python train.py --n_layer=18 --d_model=160 --n_experts=256 --experts_per_token=8 --d_expert=32 --d_shared_expert=0 --activation="gelu" --moe_layers=[0, 1, 2, 3, 4, 5, 6, 7, 8, 9, 10, 11, 12, 13, 14, 15, 16, 17] --router_score="softmax" --normalize_top_k=true --routed_scale=1.0 --balance_loss=0.0175 --balance_bias=false --init_std_router=0.0151 --lr_router=0.0013 --vocab_size=14696 --norm="rmsnorm" --norm_eps=1e-05 --tie_embeddings=false --optimizer="muon_variant" --lr=0.0201 --beta1=0.9 --batch_tokens=131072 --seq_len=512 --train_tokens=779700000 --steps=5949 --dataset="wikipedia_en"
Below are experts of layer 10 (counted from 0) of a mixture-of-experts language model. Rows are named down (a neuron's output weights, with its number) and show model dimensions 0-159. Each number is 500 + 40 x the weight over its row's rms, rounded and kept within 0 to 999. Numbers have three digits each.
Before each expert's rows: a language model's description of what the expert responds to. This comes from a sample of Wikipedia text that the model never trained on.

# expert 33
Digits and decimal points in numeric tables, coordinates and climate data, plus short codes like b, GD, MF, Gls.
down0:541424493564500463508537493475473574430483537483530472404501566489455474461459566587484587497544497454527576522505423447484537454567490534557473564542506546435514549480492536501510565447478490561467459472533507472491537429505468487516558430502505483507518478546526541485559522465524560517462504516493515560553470515454495504457471477485448472534447489515428494507527430475476591557537483516508474545547526460492522552527460466466500476550524505547590529497448484516520490522464435
down1:503460499576516500521421506507517447554461467491569448409472482511492503460435465497470496524555407503547477507500550511520524514537483543519516531483536487504490453533466586509436523472551583489556541650508421473460496469487553531467469523520522479534501486494529452510543453510442455580540435524506526468590541476522470432493420475519523566452522477463546508502529485462504516525500463529550526503516528473571535463545463510515514502506474513460560501473500463484538456482476393
down2:555532499464458466436493526525471474469454494473464537490483521444489572506384536509491499485484564501585402438454490544566486540467519510480456507534436498476505475517491462442413503551421509540505497513542512472543517507455488502463537503500514492457495494528495463505504524530519487485433389558465428513475511516522514419429498546417415475530508499522516439472515547469448578476512421510580502516527472518557578526524487537550529508531501541418460517475507533536502523470460520
down3:475534468445546501599612534447430530563457464481507468470502541528477412502439514546484485514510470478478440512565534489540475483522433483500491489464531542525447499501476571506570470549529492465441531496499567517508540479544512501491528500455477493507523506495518518481587525595552510506509478528506525502458510474473464448562512623499498475549549588433546596539504536431565453541504501484507471494518496489458538506470502452534485560496467444519530464517513523461481482596490445
down4:469432452465469429508513500493453509495494423486437470463586530496507492496499519467479519491461493520431502527423475548451493576539528493529461440454505517458472488468430422476513442476413437458512443485587489421511460550514561488496502491458545561523506521430466545499504498513561520523560521563511527454530532466435452447459471513504484501459491492489516540487549547570476457483504547466521511552478565486470500474476463509481514513585500536525549417449520408484552459522514579
down5:505533442502516424388527480451454500492520462476492504422455522463527472510505554460541466494428468467570471454453497351486485489515474464495436554522508469581563494515487484590556519529432519480563551456513496477523527460470481504521473498505521529534483469504453480504464522518518515472468475516457470481540440531468540564481513554505497436481531522509481570515464462566498553510481503470477480471441485521539516467570500549579488445420525442534431434548520466466452527455532512
down6:556454492491474492533513453480545476457589506482420512511520444537508489483477446486480595521461518543464431451537482454503545508480504385496529538542477511403486486516574457503492441505440489557561498472457527561534455517407531542530512562478509526508461520492490507587446440508444475428473499513448512560501431525439515531504479509537555541466462496536446509556537529519495512452531543505534483505548501554506510503469591503483528482421520427453518510553460444509485563521515509
down7:452515555503588505445558469482519527498482493515501517498466451447526437492485503498493458549522482460493419456439510476509434503574514523515518467485580558499516524446533474418447543565472525581487526440451487546483398506568402514542491465589435540473506536481491402489479524469502489530554494443570519492494530487466516476520492526455576470515453508513508500541508553496412518516538531512561521480485471417525495535531541567466482503475470457550529494440484514509414487505480496
down8:480514508450490520542499527534623468459518486503498527490519568456481536567522470566522541456452499559508584492560485546466511461573505577523541495468530464469436565559521501453539525494524577526530461500521496625520402600536478477572473486481433455499486477488462507498497574508472477486492609497483556493519434504555447532486484486533468491491499484534496510488519516530466498586449460525451493524546484515520467582512444549500526472520560543475522543510518497504549471523490510
down9:466526468512508565515497516505489487509495418487508411451481454468480531541486499515518493509503528455529509507591537518498487440497505561472538499409448437525514488544486480522491464420478497477486500513458473434519478451468527563462470519502513518514403485492489561458482573480424519493506419507459480553457587512506493565566570517450433571544478443569508521527517470494487477437562483456447549425512554519545527502494480599504496500476508608445486475487519506468523473545444446
down10:560502505512510550587459399592588516502507537452531460441512459561495449489527499492481517551475502504524489494476493480538582477523482496482482446502539523498554486496476499486483463484465482533546478515504506550529523516460534427481481481481511513524497538435557466466551511454453510425567531458486545496434530557490521510456498577520489492477496476478528467477425475487430538532518499539558514554409490451570400493468625491464516520479453472522433535480454546538581474447501526
down11:472551541468500478563540442516527439583504495501514461539448438519531527532544490517485538444492474542484542549515578536513484470453481556544488404576451472553481534520494410534467491489483456503505503464487518533479464383521512490472478422460535528484511472506497545494551493504502509552506500516534566441588499443487525476444444467502496494522456475480476535615511454490589503525553556496524501523464534495511500452556529507496497508477480455530585460569495551487558435540568547
down12:494484531506480533502509447558429485523577499532500497534520506466529503505440524489449491480571426491430510516519476517469533504495523516452378537535473553519456464517506473529429478449501488491456492521509521599530494459560533495502486465478541490572430520439513509504554422563532487401497472531450490484416540522485423550543480415497457535475537505473523434457461527524535551484514471456468627475491519508522536540475456494543497537481551533509501472535534445502451507530545421
down13:491509533432495443506526521536478514508529472429469473507513512453459529511445508505569540537503515473484506408448493464487506570423538459432449534485502493547555487480540491458460536554519445494400510524530438528425532396481468472445497490459461452523505529482577570562453555499482545479504529421482496478437536515472464458491511452577517446454449474511432527453510471549453514475418495485469531509494514547463588445511471500478484530502521489467488581499522518504506508473396499
down14:556567497467500487435548477481536544541523614459532509551457497461562508484516439474501484495479539442500490530481587507455473558556412452552512522501600441447536532489470451496513470496473548489516543568517550502538497533488504576549507509399531489493478508471483507502530430466473484479489526551500563545549481516495521500522562493463530480556519498572528512539467447487517491458517476482482501455557564472494478565504503423486575621492507534530544493441457543466486534468550470
down15:484480499412510567555502474501483532590475458474503508592521450464560523502456492548523523511509453466484437495497497557456506510442545476528464526507610505445524445560510531458507496491533557485506425481489465496441490486538492470560507501530524504513552496597540551495549518446542468540427476530491461392481433466542465526462494483474552512534512468500542538557552543498472445550466498459479457449490498453526501515471479453448544569506450498453556476495494488419467434410488517
down16:605516501464554509545489560548504491487512516486483509517504488463503532496502510515488554453533479505474531622546485442515533478509408467540437484465514532457442463522557445561452452521551473503406504481480464513472538484529514566406519522585535432518522439468492529530491487572460486493520518481405492464499512463490484470513511501455482501462560564473461585529491457427451507528536525532464509498472551532486550408497564522431535484532473473518479528515451555434541555465501506
down17:541486468514520506511492526496517496529559528492476519522537564490471544486487521488521526484470481469522547451454449446475489507454512479468480518497453459569522399426501469469579512496502486488531501429433464397481420512468555498465440467433506532479480408447556503448487522442526520478419519476507559549548475541542472506487521459491482503531519478563566540572507448505496582528480525505562508498533450387444483531494492462598484472493485451534525546489515426467496566484478432
down18:493470543524482491432473461441461503475531459532550561514572471532471542491490562492536446480483584562486518511502503525441527504422475504480545451499535557464517477443444417460440511506519487498524506603495462535532464465518499570561485479584502520494465503476563491474508464535535546457475528510507552489511491497573503574521476534459509510495565544503461475426508411517620444458468518482478492559473541465525380438473497519513476523535514467450484534464516475435465543525470501
down19:622542471531474525450554533523470483560496481507504563452481460480556518467515534480457435535409495521559533547494551458485450511530499560486428469538531519463469464454477474530572546466498527454487429520429489474534558452553498454465487528479495527484488529577515461543469455516497459495515455530558564523425508486567516445417481515469518516516502481555496461496463459507526449508460461425500434467423460557492483533531474515452451519546459537536485524464543454414494541479554493
down20:487403517550515524506566573443527507477495535551474502402504483550476482497480476503515404478459462529463553497500496567525483573538469532429525471499538446477565437508530521498492463509469526475499435498509493495528500480485523439448477516474527537485507480559451501492459513431456476429458473447434525543510524459570514478543514474602496504497468497531449475468531513491528517460477523490483491486509486504481606571553503490429451546456547552531524514552550509651544464464516500
down21:460563557508425474473432463471532504448565476505471515527504480485550531522532475504494386480501524482505499507494518495552492490443507548525507504532510515508488577402506505562576530490470527480529515528474469543561492519465509438465529517535416504517485518503508544492472517474496455538432435509466479475515453454495556517469453452523541533584539513524523479405467567536495556486534538401498506529466506595574599529525536484505468576512528500483479412504597480535537538498496514
down22:495435452534494513455440532472421507501522514483507524498505482505559449414531526466569473522579556511524403478487444492529487539523508466497470489466536468478530516491447449519533491464442468439475515470509499477490503455469562498550516479482533483456481549422471499405475499540475478464420527454537491484484494562434520610517522442439551473534528449490462489507493491456444496568555499548470479438468592465518530477452496449519484456468477571458421478476489524573432451473521527
down23:499454496448452460482379512580449548466488485518380543491526485508476447491483508469529530478499513526500465494497497454428518562494520479471538529468517481549443548500468613482429510519531524445459583508441545457478491534433555515591491488537472445540523500480520442519513466508466527512436606469546506544497438479497462472476547539481436507483485554542525563483516540540491494532483489524398532481502490501495555500450442498519535492504451465503484520537419518519537437490544501
down24:425559465485541457513466551481488567492466500422507484534505550556495539515473530481492487483552562401494502500506449460518474487447518538517530455547439501458519482508538529487461467487624493495446480528429471509573468517490434474502540502467493545495539546533535474417504508545473451427554487464598574511516538459463517479587489487522466477500511502485474471505531534476511574556429496434547452494468471520509424498526508513543511458548453477443520507458411583537511523475463509
down25:541534523553508454487497527456500478468439443531569547518441465500474386468488569479423515483526448556402458497500491570482457528538393492491555550573568534467506539558533504497493476479583485458583495535481480550420508496516524512474492495469547524504526436498515537501492517510446451506499486376453507505498472492474512424535461511457519488437455472523522490570516466492532550483518531466494557505542548550476491472488550471432470485502477463481486488576493455517457450470475490
down26:470507502492452539445556525467499480461510579528496432469560562483457525516462509475556402501397524553504554433506422504477553482445454528452520502474473492441438510466548457531524486507414499542444498456536540475508475576484534466551538503564533495514496514537542560477486538516549457437498546560495482492457541480480467489513548453424505544465519511477514479459500538556479454471564421534473449414453463500504463553463483540426541481511497441515536508530516512434528551506513542
down27:469484483518545565452456464467464410421506489475511485565539497401553493466491484501538540487566501491562530554515509461505555454544501566492489550531485469455498503492427459504498456512561497508515521491637450483521487509488507491520503494496473491467483497491440475510488567507492499493472518546486454482500509408506461497540482440479489496474542497498549539451526522409530488533503535567503577458485592452449547497448519487628456529471542425497498448435437459520514487493436463
down28:459413468524447466475522460519532500471486565520507506584426441584484513537493493489441536595528498497482539510564494544479478548536601498512481438453470492515510507537472490476500515453549490556525528495469533466433549633529464511494573517523450496492485458514428496552494447556540473513495527503463483541514534383583476486507509540529443513550477481499521496473538519503534477523523543554463474512477463500506527511506425451517485529541551497463441498447487535552580482540571531
down29:480505512572502501541524457508465495458552480580474504547520567534469583493590570503459531538490523458569468554521519524496501513459452536481516490536488507496419532501544541484441475498434484537505429535519497498474478509507557562509431542510487557468548432545518445466472487585451491441507563455474502476528533508520530518534501519476516460448484506412521470488421551486499559509512579531491488576526520491525486479513603503546488573457476523513456531498480434547430540546562568
down30:499477459498520515503522538481568556443557465472566482460528495545500444545513534526531569472463555482459497480578559508537558528508527498478504469502532521558546460433470447481508520478518465524583509438476501501507533524567465417500539559462417514584465574487497452521502464473497503485479452484483450552520512591460483530519485482522466453543460567561493536505483519585593544527432488503527430485427504500446497524509474514501473511544558547462468495493567526476536499534402443
down31:524546601464538484414474505445514469480485593465480478491465541512489444606485477450489488472507437510530505481510476568541478429508474493478528521512533530548514509552496524520460558518504542448477498479488552493509497541459573461512477483402451512489513526507467495515502526541495535517548564422457494538481540502540539573521532553512509497420540591490406493501455531462486487451584518507585530523514421487507481515521517439470451576482554450490534526488442515551486428545542504

# expert 2
Word-piece letters inside Arabic and Islamic names and terms, such as Abd al-Wahhab, Mahmoud, pan-Islamist, also single capitals and abbreviations.
down0:585436540471537545465494518517515503513509464575497637485459480444455483406498493550433479540441501462491441503510535514425521503536481458482446493490488495469498483491480432476479470526521573474478535505492510484483497443465439481450527476493496542498513450540516502497495484504514488515548520539517467595433619493476521521498540521510444524473499454494522572507482471494563513491440524463492499619507521458493484511486465531401451487566446550480467452554496478450525506545402536
down1:567558506409455503477518455454534551507499484521526471483513441547542457518548486473524525514408510574471578519498595473509587495474477487508487446531518538410443469499527494457521477513479504499514517470465473526512499497445474527506467464415511503496540449462463417489535562500456416511414548499452454562545532507544468539593511535461450505483518526496513568505473544486490454483522511509487454449548499455432510489499546490478485515572475514456546435477436541441527523586508531
down2:527411487550575459500493541510457453511572526536509480531523458523524531619459469466552476504483466560533445485576561476447496471521495504476500464550445496579524559554463485476454456465421497493512548514560513484573474446462539490421478500491492498516483438560526566458478476505425532532500500493473515488502465445597510500490468482574598496506550493481563425467471530477550520517525466490528483508579487427515452474457523532441450429500516522549516504523525477471489492514524492
down3:510462552454451498571480473551514475464509551539486550464490484504481510528495454550504460499483514470491551480516433437560476592578500468464493506494534475466482457479559544496469463557520520552497493548494532539519436528463452488551428517435502520526511594488462457491447524567576502571497518551536451517493455482493465427474458493492485504473429493547431454408511508502505569475512489487468469526453434509514585506484427550519496575518604482497550523552538442521480453529500453
down4:546576532467457468508524483593468537430527506408474556543445539533475533522560451537430500501542548545511476480506490481551492489523513529513546441472502478483429531509530438544551536514526499519506536467530442474536553561540552479507522558507483517486512448493512432499536506522540603497483509505426492522458472440419529473433496458436496489537438528491538442503480470481462443499552498532448539549464508472485445468545495528466523505473430435536504543546506433410502483517442578
down5:444489581451546489518548539509459553537497537458502429513578478485534487501461451571515513466502417528454424518544536425481531509484480495494455478513525459535492490558446511490426496513467587475491537544492499531454419518515530491492504469453476443521454456493476613496512548538493526541491527474510490434506558512472458521601470525526531539459464420467542410549458479530543475490457487559514501495470485483508500548473546443507518521531483554538536476481501489515536511367438520
down6:503476541493481498495469527531531520457551481407520520426398498515450496509430593473472529506444491471579523504499446541518541445503588408532487422498564459523525494524502464525501563566429484528519491513565499512545511466451548427531466499474482453495520459497476511530548529463465457436569445520507531481443429472535490541504497500474477473531521476511513495527489529499507484541546527447521544524534533398485555468496515587551428504468520540549466538490536588496483505543444500
down7:567619512517501471537416453568468560483467465528467545557570521514569523444496483495528532447503493543508456513456510507555472428502551534426536482500483516452484478576460500452468572449577502528447526510476515548530515428499552441488493549578500493467504618371502488520533479544521490508534478455511462508468528490527537456485565432514501526461513448493525563523504516479469506511536515461489528537504472532581493502499527467502515504448490478519513535536450493536550507469579516
down8:502529456476514503433534580610519572474524524450506512488541557522513491422493510536515466489482519500512458532529504482505461435550481499502539475574499523455469537516533536538509485520522456497512489477465449473556495482528560506444420540508533522485567525557491379500467476486369535557455478482429536509598514546469549508516500524507463495541413535444529480524561572468519508491540572445506485496477501467494518522571551469551475471519538474465513449413528541493478480489539525
down9:498559495505522583482471515466521436460479511514493539492499495567582540503519461497509493569507555490503486542541486550550492515542560461390504555523521474391517473445555457496487560451500505519460490546439546442514450480507529538473476444519431513593490575550429451519453491439451473492515511417533552415524466444462481537507459488500494571571558516488507510485409494490482536474501536495500506543459519540460492494476456493547499500431515541452493540436505513565544480523490487
down10:498427480466507485463489522449479463557428493466492414535580496413490412494449424518478485536511454529479539575477491484489536460410533421509481495474495503511485506520533519507568447470482470496506549483533508481539504557495428430435471491501507439545557519437505458581523517549514481359508437437556514461525525483533536493480453543490451461521527550472439484459549488467460467446516543486530546501469500555553534461518507493504532480503503464510503548534459473512569554499452477
down11:511504501497427511530544481521474506523535446499464468459489575512438504517539514542459550557468448525485487446426534441489490517472461498513450511572474466501500527573544523461468524506477521519449463487407497519492502473506542464463543494515514473559522492559483553493561488529455566586486460487509506515545463440538479475519499437536445469563557502504517405546500522536465572527494468439515473491506475427519410492450463530498518534470560524464427463381497515497542526584401493
down12:470524577552509449580507449443509439501483500544535519486522512449507623438503575463448430458524509542510533473499508491466529478480448562553502480555545506517482502504554578510496537476496462527468541459451542512483482532419466540494533460581474556511503500485505571449524523527493466540544575572467411499478511499479489537516500490502486492470509553578545499492547540563486524458453418505529516552450527585548507505473514596450487438470497462459480513509494518488552525509572493
down13:527471467546521546499517524491547558552502380525513436530428498504510571474566511500483525541488522479485556508498466463486540509515608528471524572502513520537442489449425494511500492529463515459501494486469549581558439498548505562541517424537509511520543508460511469576485560457526525482544483559506534537528545477449501569551518533538476472495497474512546485505427521586481425508532571517493485553523461519444516484492492464503454519504498501418476550617557553509466517566492469
down14:448535480427520470450477547512523394500527509569468508480445464559553502454386463529518450507483564519416501501522497523516544509526546491458454535573467497437569442488514498518523468484434486465539461551546467525465497467500559540539437475568518491523430455401542562485481503486505493447536473495456473495473502573414558440500430440571477490526530516525465480527477507510516530535441509517425466436527472489498492449448446536500509498467468480462469491467516544486479520468485456
down15:551462599455488569462510493507468448538446411520477557520494488493506505454527531416428525553466476546465488482524509489553507451494504519487529527493471495499480562525520512528470442501499519499525439523514473423471508471558529544488446469568517470472505433519501423526569504421482557497557578421550461486547516511475523436527552465531465489545475484550425525564498494542465542457422485464422486479555454495502480481464549438473474511486528493515534580491498485498515431402475537
down16:433488447512581533483493504467435430459496526532531500475528525510498490536529473512515486450494510438463486561494478476474474496464504522476536461517486490473503571512523520485490545554422570541447487440543519497476496541515447496479508495584536456513456497522458444482566491462529515474408507418509515497505470523611503487515435474484502503537447462448572505503519513512468566548427559459468397458583546522486507518414464496511473483526553537525558539569505446509408562481463451
down17:532414483520451511498485483566449535503495554603474449531467467553475501456546511545533443601570479565498520412492497431496418546569464502483516487448511525524535494508503464472569528469454531518499549545492452530454447531501556481495470525457453461567521514507550521427495472484461543508596467498533437505498517514464530468548518505498496477444516510563516497499468509547561460485575481524528478450519439555482477558512422424475501523530525469471490474516556479465444465544559466
down18:558539558459504567465527542531512449462479537557541486534456539527513528502492562528496472483571531523427505560485525503501447484528538528538487563496505540503542479483530454447425479449537499530512518480465464452560489468500488474471529498534544544484500491491461543524513526513471434513564447526522484570475571521572414431458510504518503497502513551478495439583572516414497616465468501503589567494423500479495552509500507509459535471517486528466594579500489499498521509403465488
down19:509521539497496478475520441446437497477529545476489500480508453511491529518467485391491457457511510449497453472513418461536548524561449450493497477467481529535496519551509488457511403582466448512503468521576546484522540456548459473505633458452501481570532490491480544509460569608517484472478499529564506478563458519456477511511522499429497525467478573487419476502484553446523508421493480570495535498509492522437533527507548450446470472482548477494472453427520555502473499494576505
down20:482531433509541534477567542517529511429478475450496493435430547480534510543541493488501493474548548515537453505464535490518446575536496603439530550480550466482500450491436498485511476506499557442507508503538524445482543484533490522437449492566502488438487443516529467526579490543497556539463465477473478473476413517495525567391475564477490544555465514566424420510503516563506523495525459500498520490437522524471561490471526477595472456513456536515522591498527479484495552487567532
down21:479500478512504504467561544545516538476548521521496470553565445508487498520471506519506445591494500450481533453516454425552459501468498536475546477437509531493542515455494507503424456514480412549539455529462511436480557529510495417506524564520541509522484497480484477443431480537481508507556519526483474477511468533516526511515477563398452603480470609501505490494501532512522464484549561499569477483549403523486413489497505581441496507461512425430489548512528483492485465594501457
down22:469532434448431507503478495525544510489479540493552445455514495520540501547522522500536527532527541541553471490495496530480513565530408557464484564522499576481482512508466544572506460499420561491454498470457547479443494550608516503519514440498498544516535501530464498425507428558490594525502478532461543485451490512577496536523479486518490522470500468516525516472558468480481460566516405537475464435506453468524539530522464567471500482462495466514485407591387499524555495547495538
down23:449477543504575479497546531491572439536568504556513459516544463514465571514511574488508505457601516523521513455502515499456391516453529512543412523517471534487570442585547457503552510418457497446507518479473519497507509510518519490506510554496517532481481492499489501491515530478485497551494457546494568492482496548481454530508507554510513557534608477511500496569501544425492578448519512520495605502501495501510468478443456540607556482477549562428453529473515479552493519450528500
down24:449486479496490494440530487594534482432479578545452531463416484509456544427530524499530510512446524544515525495531431496607525465491531397572554523518510506475486493510452535553480480513484443405470508431412499584570429384454523524517512517506468494544493451555496529515487501513487513480536494478519447497520491466491489512510497445456521525509447586570511513479504580456453569476494481541459500486451481505522484505570530501469520570420517499543498491510508506468487519502492484
down25:474555556485494457482512478452486433569538387581455503468474497545493540443465531490463434540500476472469547494529463532535527476529455444509519489512452500532547499461459528525488407531470473533493446539491471491489525528505466511459458501477495507480465482481507569443520497395555464555460462557497537481483472492597478430491539432503473457437559615570506482532429467507517454534506521484423465489459501487505495453507546505496501439424432538465524485482514585463492471477520497
down26:495497521432458440608508482504507516464538521495564442474417454498543516516512480497434546517483483418544562529470480467479509540550485578530419543520465512474470515445515441508499487513482520520450415466559590500501491480541524552534524485475531535446488545486482459471457543466487526492450436537501492490510498547447489420435551451517470544477562450544497549531457520456501459468506551531572505465432468433476530521563514489509536557511486520545512505515405539500555565562492535
down27:460458513457515558461516557463506426440577549521480473549589526405566516526503453443514518486511488459487474503481482560536533528517517411487508497450563488552513518466479453465527540565488514493496559493500537498467480545485522529547496450521477530529473541530540545473457486493520523474543531498478493519477531430543534480526497562485481483570527556430464495508468400478534522421536488471510526468561537503535617566519542549488516557492468442518471479558464391538528550521553484
down28:488545535465487439469473518498583487540462553474550481511556494450521511481484507498504574493532525500441462545526500534474459508549492480561464505482458520476553495486499516607557499437587547458485448432516413458482445549496447472552504479486550475437534519512468490528507428515504515490442558498488477530547568456490520545534477529413479477480560499421487516509545500517479455537392519520561526472453464455466488526529475537506464520535534450467497500622511466593554472533518499
down29:487474506519516486451452548555545483504540462452519493444515483547438535567537519510505438387535504485592610545573481466523570524477551451508521499449597569477500493482540530525486579499469460545520563497504521534542510488492500509460482543533475511488516491453481490477504529470589492452480565525512440531471501501533499501552477479511522508485443512497461534467575444497473523519526532468573523510446486453577503513492578490505513466502540485482493478428440515567459466375513543
down30:491516461475466477527424530430525587515438484507532472592533535542532556513529526453518521529480551505474558420474548534520532453517490483511512520389646484518496510528517416544523468510527479498473510522487412488496497568505518464498525606448471512420508478509492497453497491532508444476502514431540568481533545559513499507472516487480516459495463450512461446460593496492455474466543474463481491573515531567522527493462515580554443433486512494494527492453493515509515453466514505
down31:513451442475501535557514532498487510549477529434626529470520495557544549481486540481542469477476443486550515544569544495492477552552433550469573533515487501516514538487482428491528512466506471517465501553515478534430480492494463474492446436534472531487471576456491497507468475486401425458447475418454539551488542590531530468476514459506551554515459498537515541475537482530562501490506460439509527539463456486508473595495587490481512463571425497505458508482498500454516462556459563